From a checkpoint of a small mixture-of-experts model trained on Wikipedia.
Size: 13 layers, width 256, vocabulary 29017, 43.9M parameters.
Below are experts of layer 7 (counted from 0) of a mixture-of-experts language model. Rows are named router (the router's row for the expert), gate (a neuron's input weights, with its number), up (a neuron's input weights, with its number) and show model dimensions 0-255. Each number is 128 + 32 x the weight over its row's rms, rounded and kept within 0 to 255. Numbers have three digits each.
After each expert's rows: a language model's description of what the expert responds to. This comes from a sample of Wikipedia text that the model never trained on.

# expert 5
router:175139194060185034110150075130111159099154135122105128104152133137075132109140123150186115151142213148121131118162152091126081086255152118081124132102060123174124152130090092094149156128180136121138127117134157098096131110149141139125177157177145157136171127144135140128132116169150122109072146120152162110136130085141128127127094109118153125119150100041066162120136118110144107110102160166134083143117158134065070144166151137105128106150151148066166156116132086139135146103121167117102115121149000100122133128151133095126124159092110097070111111094169128107119098117144129129135137110088100128154126168153153123112118080152177099130154156076157154113149123111147120141160127135115130116102149134169096131197099070149151142144111139138097126099105188129094113016112110
gate0:208115159092098121111103117105176126113096173142085123095154121107153096139129128131148075153172199112140142159142144052141092130126135085131100111110083077138081108152122108169163132107187089090084143148145149124138202136135143143086104128149140179105172082155158151074130090183105092124125128093122143087141071151120118144062185071074084130116134195136123114040170117113183171082119126125175099114153178104105092111129118128132118182194173130112127105126127101125118124139241180131127157064143165088163125094160137173159185115115129133119205127168085122139187127123138130136129136164140121137121099134165128101104118079167113100123070122127123117131088093145149116152124137130142186106168110119131113124114170136080212116181144166127136166058124118111102163139079073
up0:090139141094111115112124108124143100123096132087125121097150188103129110106147136077154088178108142116115150096112175164204111121183124121079118112072104092122080115082119179090182103048091121073125128116141154090166124094089083095117107151170127141090107159215140103066112125142114103136113177147081080168093139122126196112102140105067111174110141150089111116161124126125143128163172138107135186106135124168068125124186176183119078157107093094116126154091176115132190146101152108250128158093136102145128179130159110159164143168111212138102139144093085085200171095168158085108100167114158095131138092167149147085150112107140093164173144138135133122087108092150101113147166131125099157093118148106134174093152169174179098129152159143152169134152103102129163145113106103
gate1:151185095117170125134149125098123107128159110128129158129182145123177165194157071134107142115143113087133096134132156128127098151123160110151115126095101104171129074086079109131137210096200126150134147146083182199144127131098130095132176113090174147115147075180127099135170098101152111083153117150090121115132109103097096073154144092107237121159145114118128191179146131111095143092103139146100104203079163129131130155168153089109076081099140154112162087081125146146098118131191161096138106120154108162170146112171139132120101158051129123099111086129123131177127153068167161156144149119116079111099100190146110108147132063135169084124085117138166172151104092109198018094113062137154136178169136109097140121118101153123163145128160140107133146110159190124107145096078121
up1:123120141136136150090143106039087140119071078142188079084167103106148121117132145128143103175089132098098128121109164151152113190137142131136129105209157131101065136094152102100066110169037070096105196157137153192129133153130144112049169112096096138133121128139126142101104081084140141146071071106119153075181186114150164137154072109112120135094089103103156143121133163136110169093147118154114129170107154073158142116173158133153114153140087173139221134127132105126165129107143139165239156113144120122150116103139150140180088130133141145128081201091135164170130096181111114112132076136114197167137156093112105145184090118128105088122127116100139088157131114072125044152136122138135118142172127094111184170147195112122099108153117127093102149142168101148139136136117141
gate2:143103177125149163111175157204131146120119124087081104143143117081129139109166156112099132144152091132115166098077082108150080117083219098144110106114094109124172138056127076077183087135156110105150173128075134044112162154224133118120165095073146177112122120134163088128072120152140087131129135174089132133120083119119117111133157180145128118120155067088076135174066186117069115164149190165127098121083136122113153181154136119148104147094149195100157146087127102166095108198189140182093167123156178124106114106138179143157116182089137136154107121117111124098150120123096144092139118078112071119143147098126082143131087192069106113088136156160172152132141085139192116154092141120144089126142113134176177132125115145082148115149149149132154158144203121110142158134138129
up2:078162115114161074126131105133157150162113115132181181118209151087063136083138075119156112087156165115135151098158116159133121116154125164107097104158121098146112117064121104157156177124128141145132100090029189120136113118091192128211152138122163096156134124124092131193198176165180162097103180073138131167132142095126145160097131127163125127146141114124115176158123159087093088111092141135207085142086139091092110172135105173135140108164115105123134169097148103150110160094124102118203207121122096076160104115094128143114153101059099139068115093118137099160106116064130116124148193131132128125108149208118127167060125147134110152126100136104111167127159137147127113089104182134097112120148132117123123119170040115124113179119088121162104135129065072171091156121156167
gate3:121095134190134106141153121091097111166158173107063133140109150118191144125127126115113105117127094117085121119120119106133120098113174121052127135135171138076138132181101126085120100105194142162173143130104113067141121073147095075098186104124129091164199100143124137130121106152142115107119111076152162140201143126136149114116109165127110094064109124112125130110135129177123084108147102127114081141122142121155068174111116114167091137122143176103100131120145168214124170129067136130151127127166140123139105142151154173095130228094199077122099103132154167142103100187081111210144150099110106124119163134157158135155097196114092119113135156086203145108188080116181168111198136065136142097119109060104124093115129068159135158151143157075139097169146197154127156072115077
up3:139110113141055130115157160095143163158134111142126151161104128134140122060102184105110108132135125140149116145041174163102110154111156113107128148140097066112146119139178144106135118137147121090128162110125138109112096200145119079149146099145041138134161116135096109097160112152088100129093072092087143112096107104168169065154127056129120088113169104169126092179078130164112147079097146140127116109133131146091119157177131129160136165138171128108121160149161156118116174185131116138103128246142158142195131094116085116126107162042108130152129092153157141100139107160195146155109149091145180125185141110069201201197128136182130103104114150104143137092125073035120153149189112077118104146101169084152110156087112096147112164104092142146130081177114146121172091126151120
What it handles: Digits, opening brackets, quotes and paragraph breaks in election tables and legal text, plus word-initial fragments like Con, cha, eth.

# expert 2
router:142111212089127007123175055111134173078171159126109168088161171078126142080125149078143148109196133174137103130119099142149098125255151096147156126120117115163143158131092117120129154140140117073153156085085153083113142167146172125154133147151085128134147124152137128160108128166171125100108130125174158078123142123139134099167108164147156141122169083107082120184064104093156150132081128109087117127134167147068103113159128090153140107090187151101142145156177113115144135108134138172082097117151035144122157119146126114110124145091127138107058077075107123088135128120161126172093090129111141183108120142119117108129147110069113118096141145113123118082137087100135148128144145085126149134106128127123146110168127106150155104112106086119159119129045173104131080038100106
gate0:239112077092147105125114129127113139122145092119124138105091135123177120061154163164122134092117141121128165131157149095172132133187097097120196107141079173123124112103098129155177125135131071127097157161140160072164176110169134135114100113124140116135125136152145170155102127136083109099077194130161102152155075156059108150109144187090155163152138091139127105176145090060102111140121119175163140132157124130157082102178088138100103121134149161145147149107176146115107116176092094185116083040149108117144153140103165181078131159108102181116130115099107208158099128151155163170087161143099125088089130093132143097043135118124185132194112097154092179074183103107130185114151137178089108150168117152114084110106121103136188147123152119073154136146122127118207131097078101
up0:098102102148109090175139105156123151110046095139113114127112100137084127118134127118152093105115161096131118135147091135114131135135103186093133168147139132170050143140128093195105109057119081182062130138141136214150092104105155110097103166171094130176095204159137097126132107142137131127111133149111149099085134145089123123100122079171102150153126139204137104146132126100156140123132158094123175123158107148115147173153139113172142112077172091119108110212158133106187208110170125234111146130137150155125126117116173105072068115190107127094130172179111154142089032176176123132078137149151143197155114180114140147139180106136148121098152151088084154072102095133156174083123133180133108140093124154165094071157119165152085098077145121152148127135099083121117100159151132
gate1:149170120123126094130149111149140117152152128128124069105123085127083104119153105087157163148142068150141114067079209132106150097122118129161126122079154103146173171109145100092151166128126137109104134093123112179101112146067128103141125121148104168055141180146130104083178135180178148112137159116125155112108106126095141154101084110166151142086169186128127108204078076106145178169014098126149129125123058184104190134137196035144101105120062129174135152175156158189096083087174140123202184094096138145104142162112086126156134131114141110134140137136161104142133145132176052173145148109136091188106133124107099095143136114134146107084141175108159096094123112151116096120160136124142133135133162144202183127149119134141124067115121124070039131137100133114123147110105137
up1:133113087146109189143166080117087065139198158119139112144144155126103168091168154092132144124102146197103116090105134134143111129119084135166158127120176150100117093136156112079118099080154113113140123082074151122113164181173117126125091162100098134147120135144200152122148148152127154151144088129116176114164117196098083107082181142104129173156224088102112204140132120112079088137131147148089118133124162232150154107063143055153123094160106138142093131048142182109111143058157103163195071108136109183190103144102129109126094131102096177116116149091160091128091182201184139113119130124102120158101150147141129125093133117145099145104144122109167149109199122139060127114107187090108124147115100162126135095141088118070152152152130134096145098127128096102123087149157078
gate2:126108206151161129120144145174104107120058142077153105147083163112178166134088116114153133131121144142163078105065097099124137137138157097111187113124131143155093184094065065119174147178151164174102110101130117116133127124175121177120141131139112179127145083137093205150039101120183216101098119151120177124153116100105089105176174102126087162140171117070130127166130132104107143132115078080097183113144102142109143181110128136133163136185171074097154167155147108128138145137098150147059119128149105079132124111133162118129098173126097081077125133093137098083094162174117136112120143142123174089103143132112141136170102122120142080096143141071095139144094135143110141143141230097180090160088136040160154121141152175146105123121170165125135091093151098118133133148191051
up2:090133079159055125155125092124143120062124123137131139161113132103130084211139080092137080100168122144157094145108158061155199165114157137166141125132158126105091172123134120153152115155111120103133133138097083197180091158099117081167182117190103146150051155145135139196199126090075170150102129140121131130119151087081165082162117174133131101101079156114125095130109147131113120117094099072125155132095135123134101121157125103170160178135127128077133093096180107102160135081131128184128217151155117131179131100116054116118124159185134094127169184221102137138159132132166139135154080121110097112152116113185145100098159111057148106162132134100081182146074168142135124107103063060113117132119157089112182141133150131079152128118111136196137157141133110133168086141143127
gate3:143096141181171091156151181074121099122115143109081054111165139081054120162160144106151105097123081132123181098101134107203139114130136142100175157082126170140113120107102133052177109156109134117136217121147162055132139159217127159139157125134139126136146189188168121099108101193115109083096139090160158139171128131191163128145176113161144115162136162142135064158141091085199146151099117129129149106171140132110188135143095152150126162111123125077163113092154082095130135149114100114109077112103086143114159159064111117120110149145090123096145154135141139103150124131133139180149066098111127131127074140124164106118163148102145128070081169099158162110152075082115193116102125108125133195144127144212140133138138096149115158100150186086138116142102108060079111119080071
up3:138145133131145074117138173100152070137121108096140103105130115124114041145111181158133093113212055073139153143131105128146133176132161081110097125122090081120104104196092083079133117094070126136130135130127122069108178189188117166124160078092103087152143103088136133112161172109116104156112115148129184145153108190138122101115103120135077057154134171147107111146132143112119146104138171149140101109149145120123173112081169119133135117151117161124146136118161137098101134155113135134178135177106101223089126155082113158134102157108139141110150120068160156149159079121193119102199156135172188157155091125104104138107153131161149151105133150059134101144124102094028160138144086089151091187186130142178174115114171167191110131165124149130139106138145051109159144103110049
What it handles: Punctuation, separators and short prepositions just before numbers or dates, e.g. "Date of birth: " before a date, "In " before a year, table pipes.

# expert 7
router:160142165048180045124115088144094184065178094120114111084148140096108138143164140109157132150168155148131087125127145109141102082240135101079135145107115094111117179155079107111171142109172117150138138129154107073117177124179160185117158174140153125115210108153130148150122117164130144120115112105149187127149085108161091127153159121121144058088141153046122135143151113104127142090103144142091087175139141081127107128155157124119102110134150128051159134133112124136156103077133158163136102110120000159146148134162130094079162184141134156079123105130161109115152147118157125174134137144122122101157112141150141090110091088142146095134141141068131115109180113162121117068174092099105156166110107162138103143198129103132127118150132146159159108100096126123138126039089104
gate0:202119162088134125153148123113144163096109178122135121113153168142118169193141139069103155063119151137133103110175138125143122155149124090134120105147044120163114093135150120106132134114148104116089113116087125102118140164197123076136107109164132075135123099163140125170103144022146127152106116132120115136129077159171082159050107119111139159123154076112141071098114134102116104106133147160100019171171142142117138105178153154203130098128145155124118189142144129146131111160097168083105095139144125150179163103104106122188184175146118158104120121096116145137158148082115115124098183183146116170095091083165076154118134121181128031097128146101209152049107153115155104099107080113171126167125129153102107143127166119057098161192125149183156123153133059127138128111113145
up0:164157123137118111101094148105099144116083120103095116159145123144152133116183086093084178217134127172112134100106098152080102134159134150128129135105146145130145169148125091115057086218194138063089168072158140127094115149096158197115134149129106126115139085082138109105106121113038167136176194121165110123143151131124163104169101140107138140144126146168120125177113104165138136073112068146191211114160090171119146128132089106127087114145114112078110096156118136143163115090108176203113151138135132118094113179094110154143137109092101091093142092136120115123129117140112089128146098114148100199153132111122135120090120143192120193127115085125191054172138128138181121127133173122149163088152105099121052057136095051175160117107172110140111129198112094138164108124160183
gate1:142202153121142174101180094060164174118151129178156104124116149154121123144159044117138119158162149118196136131088125164183107089121165164121118103077083124151135117152176093126143067196150103133127146088082211129097136147162063101183140062165097073114181122121108102098142045078161152142166104195160136100146144169082117118130102167157136087102072105101115164125095092165137113188075116091072157148159136118129119120086137144133122122110126097104194143124141173139138150071130147129138146147118102122106100138115116113139110080120135103141042176204094165163099129088077080158117131135128139127169138083100126131113159164108098083103124103101092132132125152118127126119140145153195172135140096091163129202158104094102154159079126142135133102206102160110121109147124116
up1:137106083108168092128160161118195111082126152155216151115079116100150163095078101106105138108127152065142088172162140117182127114147189078131152166151170083106160163133143137175109137112153156234154108122099154150110103152098147085117108197127127131209103111181119190166102159146133113147170092077175088155166123142124118063195085153136115077172118120126088118142134169145115141099119123074110170135128162106135153098107148131114091138138140115126068081130174175179114115095134133066241155148106121151147104083113155112117179118120108113108079134118076127158136105131128130126128123181130115128182115150123138146078104117094154141120105091101127175117088166145078147084122125119063151120148113157099073199082097184142070113124138111114159143170137110100108167118089129
gate2:141146248121095072152138119143163142078185084123162119159136153178133105130134149152138107104151147105171139182163131110176112161121148103183093139122134130128147135130128135104117136125166129152114077164140087123062081087139097115113113119153137129194181119141174121158115116129149154116080087142074171107135113119121066125125071106180140084148106089105136119128132100133096125088079117119174076138133202096165078178144174146144156140114136184074137150133127111073181158144123065115155123108144078073116157104139169073114159146115061146157145161195116147090184116179177127119085195087113144139133109122090130112186092124150123084130183112103100100084139150135158162179128045147090116108114175115125110174096092123150138100169147112117095058149083087075143167088124102
up2:102126161174124156103111157129125122102147134184155142115195125159112127111070101124152121132118090126165078155171119120117152164085156077139141168128173138123163099073152134107121134103096082098143169111077161154146112135004106165167110135140158163103112194163181152057097083090160101167125119119039154124106097133157165136134098156147106153118072164143096119083130143096139153186108154196139118165136106156129111115069113101156162154117127138088149120139114094097145101136200130129211244119064142148161055135109107134109134185084153130164212092180087111117098096145117158111128055125112127146152095088130112164167125118104091155124143087129162128176094111137039151105128144143134143150125121142163117094127160122130119117137178091158148137153126143116162105102157142
gate3:134093114225157151177116160198133151119114130041153152095186151081162139117173093095145123107137145162145102162135085161141107140129167078164096167090074102102133133141089138134095125115107067148103187169167131122121123142143151098129090084161144112137146148135193129177181125127143114125166119159153099110137104112117103158185167134123113127152127132124164115075073115159159080074130133123089177122157186129167126112157149187138122131138158108117171135104199187092128100144159069120082149116158141122124169140114164115143114145142102189139070044127142145128164097166071084143088078103125071114170155159199128123119116120109088072111161175119067077095141094144109148131168101119142064168107080080114148114132120171122123078113137136178137125098085113155154118079055097
up3:143133093140163166167133128168149154154135139114100122115131111160145133177153128126144117098133175137126095112167159171184107126110115162085088155145139126135106176056030096108093169207138095126129095117108095114102145119118125078168107148144078135113183125163154066171165125140132080117139161112142186164144152063127096136129130169141100105121128141153138174074122079159108136122143184163166065128099174129132087090134150109137165153022094105162167115103092176141096104111151169143140103235117133040179141094133114099133134145157132139113130123116141113152104130061099154101084152099145081143107147096097058148132144146159099110051133137098159131111159168151087153090117153131135201161197104109166074110130128133132090108171108118141082116174104113136171063140088158
What it handles: Single digits in tables and measurements, plus mid-word fragments and prefixes in headings or prose, such as ar in Characters, pro, inter, com.

# expert 6
router:204018215083138021063126081154111158081180089140067086103159138082080086126174136106146115158104153141167118133097136087146114090185156094087158166116123095146126165155095100104172148114121127111114142060118140124101146140172150176147140133087088171159120118130167153149094090107147142077096084131155125091100076106110109116154115160156161121122140148106103153123130118087157118135097111176125105154110139167106087178142164118163067120144125125099171174141167093144152163182158161119109089110141053143108127139166146111077133152087106154113074115101148131048161099109123128140107104117107087107156125174144123132086139055085128087098158176118157146104119108113139151079169157117160148164125095125156098135191066108138147074142081099158129086113091139127118109121105104
gate0:221075131168155072180157084147088180123149089115126162138080122073086157151139123087173101111138086102128129162117107104186155164127100175129088090103111094150145119151137078149164129105190143150190153103172108149163084143129113136178125114147134157175110106169088123116097112147131115110110102074164114138064128105102166184116132119138159149126147160116103151140115135139105079156097142171113081190137137128151093140141116092140128149105126160122055081166069106136106134111132157137092143156107115058102117094095129095155180163080149133182119165167089137070125133168096179163150196136155073115156153138147131131081158193115182082147202076135154103110124144174153130048173142131140145146136132107179126144162108079117102082072118110145061111199130101108117140145078116
up0:054093083126117106106104109133150112133166158101147158177104132117098119158149140189158146139110132094101113134157071119077170133110123147103158062124141155123055087124134130132082123124101092120078092114157145156105169151165145101106174143173087050106126113129078146152165080149156115142099196170151082140121155085172182052140089133111125092117116151174156131161099095091174180113160154108112101127127128066125107191172152127114088114111143129114070098152198116110110164184145121240147142183102126185147089138211182124128106189165130125125096135086060149133127175137196130125139144104119205098142113168163150116134090146153091127117129169074124181152140128109136126130128115130100131153099090118140087115059158144127090160118136138134163123161148132057119089139134097
gate1:186190196119093108180166174161133159090143092104176154181139118202058099053093138122156134119165173095138106141188182166117104108087148122126118148138153097119141142160085096153152147106088147159122163122187159089109143113143123193124108182130148124127115117077120143135130182117124130126125142136128110129084166146083097168135098150139115141158117140129126154127087107134145087133108136172158115173091176122070168089101183112172096103140140098153151118097127144072168153128123156109147113092129095132127107185145094196132147101165115137113109135086119132116122101145060203121048062143094119142191129159111172106106108179089168136148187120137116163163099098151136149104132125111149073138048153091161100088101046116149106063198137192093146142149114125077130123093109107
up1:115090103163170110098181144190116135161082195111065145154140092098154079160082098175068080078103100144154056137105159133145098132139108118152127099140112109101079063083105146148162119109160121135200146171170121191175141131118134153126128128121194176152146112214187126167146172127145101124153175073098106078102141113118108113158093091106157125039121148056109163103124158127144121108157078138125128134152137156118091142149109152139157123055176080121148102097130106108142134077114146149193156128111131149174132093126125149149089118114169114080178150113072197142115136137068113169145131159138101101104112139138143135190116117122131145136118079099138175060106162115153119098199115134073079103126129155135141086120129158107095181110127147105130126151084140135120217139172098
gate2:201119204121095140148163143097111147134131153126170069123184103110142179119101115161109085069133141076053128192090114136134156118130141193146114096155200151134144144108107123129081132135150111097164114097089112147125127155077158154138102137210113146109138092098111161154122084109102176165144058119131120159126112204101200131097100088134146149091095120086101192131152122166170090195112085112138139187152153115078145074108181148116123111123129177144099187128092087133152150101135178144165107111065099106097077162129168143094127088111164136142202211172123127101130135147085096079101165121097123073164110124163131123084066121150110171098108164076134114137121145113167160140127103165073087108166136096106106146149095162144153108133139194081127127120120126159141145094126107
up2:048109075184177167164153106117180116156150114096173105121132084140107139115115153122102102168102120138138108116124139137180168159157052147167122169122130139104163123148107057138129154146147146109125104104157130159185128183134119090085154124184118132097154107245108078121188107177181089104093113113127157130161200161119118150109172070170109146065106139136122107151134097175109137097124152162100160085125200133056077095114112118125173117134102122098125163130069140144120093073138182141150252119073147092149175123094115115093122136137089142097090132160164140139165096186097080066114148163142110121157132152130188136158095126157174088132117095129124153111096095061106134134117164114145121120084143102125080159152156133144105121133187102111112124137147152096164109132100105
gate3:085067161224157119227147099084063144152186153108097076141117172178126119130146145076138106092163162114098071144091063102170100108129132143102180209148078113148090108155163119125118190173183127123126132103164126089122134136163182114095168136098142111166127160134146118145138116178124129126136073118075143085118127106121130175117139184119083118096113067122143146136111054097135108109082111151109150126105163087121079086156161143130105097110159125152123159111198118137146175160179131092075108080175140140107117106143160161079102170117096112179077170146170159063147115113147172151086091091104153149115134108124144136060135124074149102077133126076130114094134114071129157175149150133069142172121180136147137181104098141113138139145130100134175155121147158165144093146132100
up3:159058123157063171030166150172230118116118147100103126082152084113152137171160108133166116167118177148066054097138077179147166131100079139130104131100056121083074113150157111079113188175082142166085043111157154102115131179132130154101098143103125148138145158139169148134184096112143121123076127093125148140148143091187119143134158098114081199139076079136114152142191139161109082128080136089133156137110117059070152148183137105119120116144127169126092125107096137101133118154129100151176121205146161098129100092139160111129060112212181187162130147144140148118125068151145166128112102126115099114141134127100119110088073138094140127142134088140125161138126113158125161107129158126134147117171080122124154153116127129100117169134171109154159111106111151113140162129179165
What it handles: Capitalized name words after "the" in military, national and historical contexts, e.g. White Rebel Army, Pacific Fleet, Royal, National; also sentence-final periods.

# expert 1
router:173007224055172109096189081138074171094163135091124114120127178069111120065175148108149062148141154168160131131107104095136119113194177104098164176103081123146110154142128066103156131104142104111105163111128142097077151136143155146135128176138124135124181118159143135147116113137166149117086121133166149111118110067182106089146146185128132106099146134051080161137108085119136129099073097173091107156177151151100131152134145120122102093115171168098164148145167108139141151151163163128120080069137107139099152126131137109083090104092082127086139117107162134060128151109144119155111080112092107165154100177171165092107120081087115091098131147118119139113174104078120100116170164094145128165088074143150089133184132088113151118151109098134164117100094137098110103048102080
gate0:255106112083195118136167148150175169162163113123144116070175111135166176132064123176127093100106092153129180119117116110118162101139110092081185110165082101156146126123169105111138090126116121174110119056109141075128132096086153118135150086149130091115127114115096140120096128105112067116088152132123105094176170137085162145108106112142078096168150137094110129129156123171101139108144145195092118101124136112099138146084137092190119121116126158137109124136152181125155152085173118111109117071145120153138120168121193161159135150235103102126119177086100102115102183159184082097136128160175125114183118058114170167150136115108138163136088073091131143124150123101102132129136129115121123115121050153157127177106104143096127129173204127051124165124151134170152157124058105
up0:151210145079155122116115119180153124104050109164133096113135049142181094102186118135115094070112136131136109077113118167137152114154115150122125055106199135150100165207105128115136190058147116146160110106116145098145114095128106097137138133120110169076135123119165138165138080145180108101153127189023183151080147134120083102123122160116129080136124166137133074131140079181114167098144146088137089114105129118102114100144136159150118136118167140156131125095106128101254166136146174188156127137124127136108140112158156099106113110120116103161081078099090124092107116137083124125192171150138134145112107181087138148160135076083192163136129139172151103194118136102126195171118155063151116165126122130134147116111154138126171068098089165146154142121150091079110093103100150
gate1:111190141141101135078155212139112173151088093143142095112067165123113147101110131080109170118138107106129176094187133151139110141145099113140104154115147155145138206138105167195133124106128138157215095138126160168140059119103130161111164144177176180083097128085095115160151126135123151128102158187178100125078145110128083174153117110138172090118065145138144079118097087168139134129144126133145143171166091189123085096113185150102162175182129174139127155054141165113124075098107113173121112141136118146103138148107130148070139085073191170159142106147118144126099132092127144101135086084195095114147120121146186061122125115154183110058071112066087138100123151111073089137165121184092139150101169113159090134146100115169099113090121140152066115114090107154164158121158130
up1:158141109111131159108176131159203130096079115122154186133104194154082085124133105095122124148100125121138104117116108109133086146139116147098158158166158108165144169133154204144151088089126125164098131098140117145085119118143161176136119156151157091116155165122188189163121143094176109060111143155087169167125120070128158189147170153139132194149111122082165085140118062123107153118080170113081147099149094099025095130181179114118087125169101113158123179089169131128159109132141121157198096113147139120068136116109161125099125101175157140206132138115115168135096095050131125098104100099166099092144086103077132140100060123186171125139149131061135169138119094097137135126126099096114152179161102122151180175137122058119094112152148109091140125098133103087167112086182071
gate2:208073221113095114100152174153096133086135139085171120121138070108140178203133129106091120130181156167107109121127140092080088141152125171139128152141187141118091132164123120089136192102145193094088159125125118152119129136110141133146143108105119112100069128174085148128091111136163055141135118120141089165083113131148111104121138150115149128100140067163099093143118181087130152158196111084110144080181087149106145162092113153134105141127172162038126096151116138149181146117170163187114127115139121119145126221126160080180150139136108173079114109073088166152144163160169189183109105179136104144158151102130147125106056172150143125146167092132114101132123109086163133108097138157070090097105069086114134104161146056157111139092119110143093133120090119084112128178078139
up2:139134118099101143094158144126155126090086115137132132120170115154149139208173140115103100080112161179143141095147143148094117171127136116150128151124125072191161116144160147091108128110138075090146067158162149186120140140172179096126104134133121105137140131143162124167101066168112111123181143128189138129138140117192120107108156149118092159165109150145123093123083177139147118167111174120121128116141136108112122131106083155134047037157125108159074103137154084101139099209163132148153255097163124180119124196134066158151145121056075145137123114129157164100179161126151124174102122142104117111130150155093118079160136070173127071128117079076104071108123122152097176120091153158118101060115101115114076126103162089152124078097124138171082177148087134084069142117117162
gate3:082133121188118130165124109143104136032120163081115079134119151151160146161163167114176051103168181130151119171108120160116045101131096105101080129070158130126128130115147122134128125187202136142168113139197115104193110151098147105117167142157127130089145132108161138182137146172110158140130128126131191090127045091177116144089100134159084075177078138079148125171107067149133109140108139150119109173157176126115155116108138128089108149157154110105119163143110144133149144137150110093109175119144120109143138121150145044096102080134103153107080104150187216140104061126109123158081123116079113143159114120155128118163124117102121164156128118151090096142150067135164122201132082077144146108108196104115067160088117140171176099151125130189133110120104155171149105077159199
up3:102081092126104146103129080159121054093195065088117098139162082115111144239160059083168127151105103144135096142137139157198151116124141124136140071159165128130140163109127187118089100162126101150109148104081095152139132074137140120139105126109106163110088127153145107169121101124148211136133145137081174150104150108158043114168124106159157138091107131133135143152102082177165119163162106117145142169120104126100115188137162043118095107158142114155150148129126155131121153140096197051160116218127139111047125152184132082130087123159106089156132111137113159114153141109147165103148160165145115152089077111104132110139139123109190153090100148129138106095162074092131081114175146146090067064104140175176156186102107113106091147134102198098097100139149103114146113128138129
What it handles: Frequent function words and punctuation in running prose, often film or book descriptions, such as was, the, in the, commas.

# expert 15
router:174014191037161072099176097140062138115184122087110107130117139071087106114139128129161137160144128163167116102125115127147134104255139117090193136096066113126122167157117106097154169110146118107112150133117117125101120134164176148133168136093121137113163121153147128148110108125151133111094129170148122090120091088128101136133131155098136127048130110030056167158106134136136140115120094124114115146153177156107139146187175094145103048136150125104123137113151137169121174136119158122148102112114065158126158135150145091084088147129092116120113123093126173100117108124159086180114095113126097111121106157101122081089107077074160081098167107075146127141152104109169130107207165100132194126109087160156122134193131115129149090153142059134165147093126165140131126061123093
gate0:255171146114145155107137079133151130095140168137150089086113148157165141099113169124132112195121149157129154124109113136166093053130103092141167142108126139077152100127110126169148094167157149144142157141145105125145159152121147138102115127134207131185106105097176111145105088117112166141111153126153176127111094139127127042110167124085127141147103048083119091121174092089128116134092138121092047104125146063141132180166112118100129161106194163126142106140122117092190098136166133163096099075102134077105122072097177156105130122106129122124107090165087148094117124109128145185122102087095138126205161098115134114143145136097148158103127107136174100128158113157147098177145116179138068172153123157092090135127189087055165108106186119130167122049125107169165123126108079
up0:103150149136090115134148091183108127124127139042117146063120040142167131148159156155090117139137116143125160116135110196169142152127123168172188121092141130101107118155102088166181165091135102143167138136164077118172107124139123215148126109132111123170163087154067152149180115088148131107111120160139102118142174145089140116137129160087182143102175109114137126184130154156069183146153154153045138079166110158110163132144137099128073156119169125098099122151102161158099142081170116246104157086117118154126150120126162108095109104098073091146140125111124146213117182128150070099175104132138131124118146125072163081152142121109084108108119082116095078140134154139080173141127131109156082127146152167115092162098143104151108187057148119167062133088129145154121046126130168
gate1:167190174118100118129153111195118187106141122131127156133184141094134169167091092135072150080164156102122169100099148117151110140209159126077079126105071159090147114119195126057060152122146135144147116094139153124122113149097104153117157170197119104131114109083160173181094168135160096142097115146178085074122115115172122123131125172156166145163162110132169118111123133152127107133110080110156097146149095145133130171199173138110142116196168157102076142111106139077117123075101121144181130090100096144148109104100156079130125128161153129061115112165098130178163097123173128149070202177143095114148135122123095144097033055141161156099127144170067121084160090137112134077145128181085172124102068115135131154099106082152120120129138108132173101090142146166147183108116099
up1:127158120103139146104145122128091094150136148092168096132163155149142125140118169098160104175100092155145144056133113162060127117168090167087067068147150103122147044134214114080110112132169157138114126130103150152122053150075157095128163165169134150151083111059054132142089089087106152133119111152114110119104145170149108120159120116183153091065155099116179122193167151117136105098130140140088139142152062165181130110139136153116144128171112186104121096128129126174152150095125056081206166147176140106115120152139192140129142105128102169120127119158130126094083139153145141131154189134135102208151102121118073133141154122144136121121137141161055155079161164055131109126106116098160105053105135157106182118098164147094114119170107204050121096090113141118129088136138149
gate2:130102162152110134170110172163131127065139146130130121160159167139114112155113137146161149205166126128083153127105162159104129121121141181127124112136079157111221137086186148126135087151123173148097087082107155160073141139121131134092159138120181144133154132169125030166157098159115166091106115120154161155139150179122129135073200111065109138095160107121088141131123149163080138099131164120108126094152098133153100125107125085106172113122100104126202150176101054126104160129145115116135126169106107119086161165081141100070080131143123107143140145141193116109066159108058157141147130105103112145123122144113087117079115171092139052147188161129174197150148151152170045134129138200158151104091071140153117128131114089127143105167211115137102080127171140069151142097062100
up2:107098097095100112127129136123102162176119156108087167136164127176102175125080162163113163117086078135138113104099129135089146123116101129152110178095146078166096154117138115168128126077198103107088137180116043149091185162094096133088108104094128170090138118124209148156183128128121113122120083152092133116127124103156177155122083177191213116156086122139077130125147104141104143092205070149093112100098131158117180100052169134174156140092134185138129109072121104133099126138131144146109167180154155208113139157166117144157145122072125189105126128115139104126132110097091070080100172103167139128123135094166147211177143111131108105076149141135150123135087116087148102155141148138098116110077182101097109115137122151107149099208045144092076105174134174121126117152151130
gate3:179104074231155109112170119086144144118117140036125069121127140148127040210140145103148135169140164117162103108127136137132140147127145100128094165089139194126114074121141103103142099090140116165080096113176104118143089145158153183114124098105121120146110143106164176087175129097128137108141153176116106107186088150154146111120142134140136159099102122141118157118072119145148147082159147099062071112072149131103093113113119134075082136135108139114097106150114104152143150101097114175140143093101105150120152122211183138191111170111120114135124088138191141122175180113137083140127108125151194175155127195120078102090134098156123110159175114177111182151094128151132118141128112082125112162132052113111154110087057152138112108124110172109118122038170215141120114164188106
up3:107074150131097141099149114134100088120181078216182129099150115152171089127162083121093107071126133102169089113156143138143096153129093118136139166171155128188068149099119078115127135149081130207062116144075154173132174108161146126162107107155128092182110143174117147124132096133180172161124088135170094134119181150129141128148174103098112159104083138142074121147101138091163158192162081129087114186110140150073147157124077030140135140076143102171123140158089101157130106145166156134069110222152104117152119097160098173100112086161099116175160112152139105147092101098142101072152155162128130107107177144138163133077134098079092163119123105164137094184120146098098108079139110188124160130124129137096122134139067145143138103164083195147186158109122129166144171125119095
What it handles: Section markers, table pipes and line breaks in sports results pages, plus award and win words, such as ===, received, Championship, won.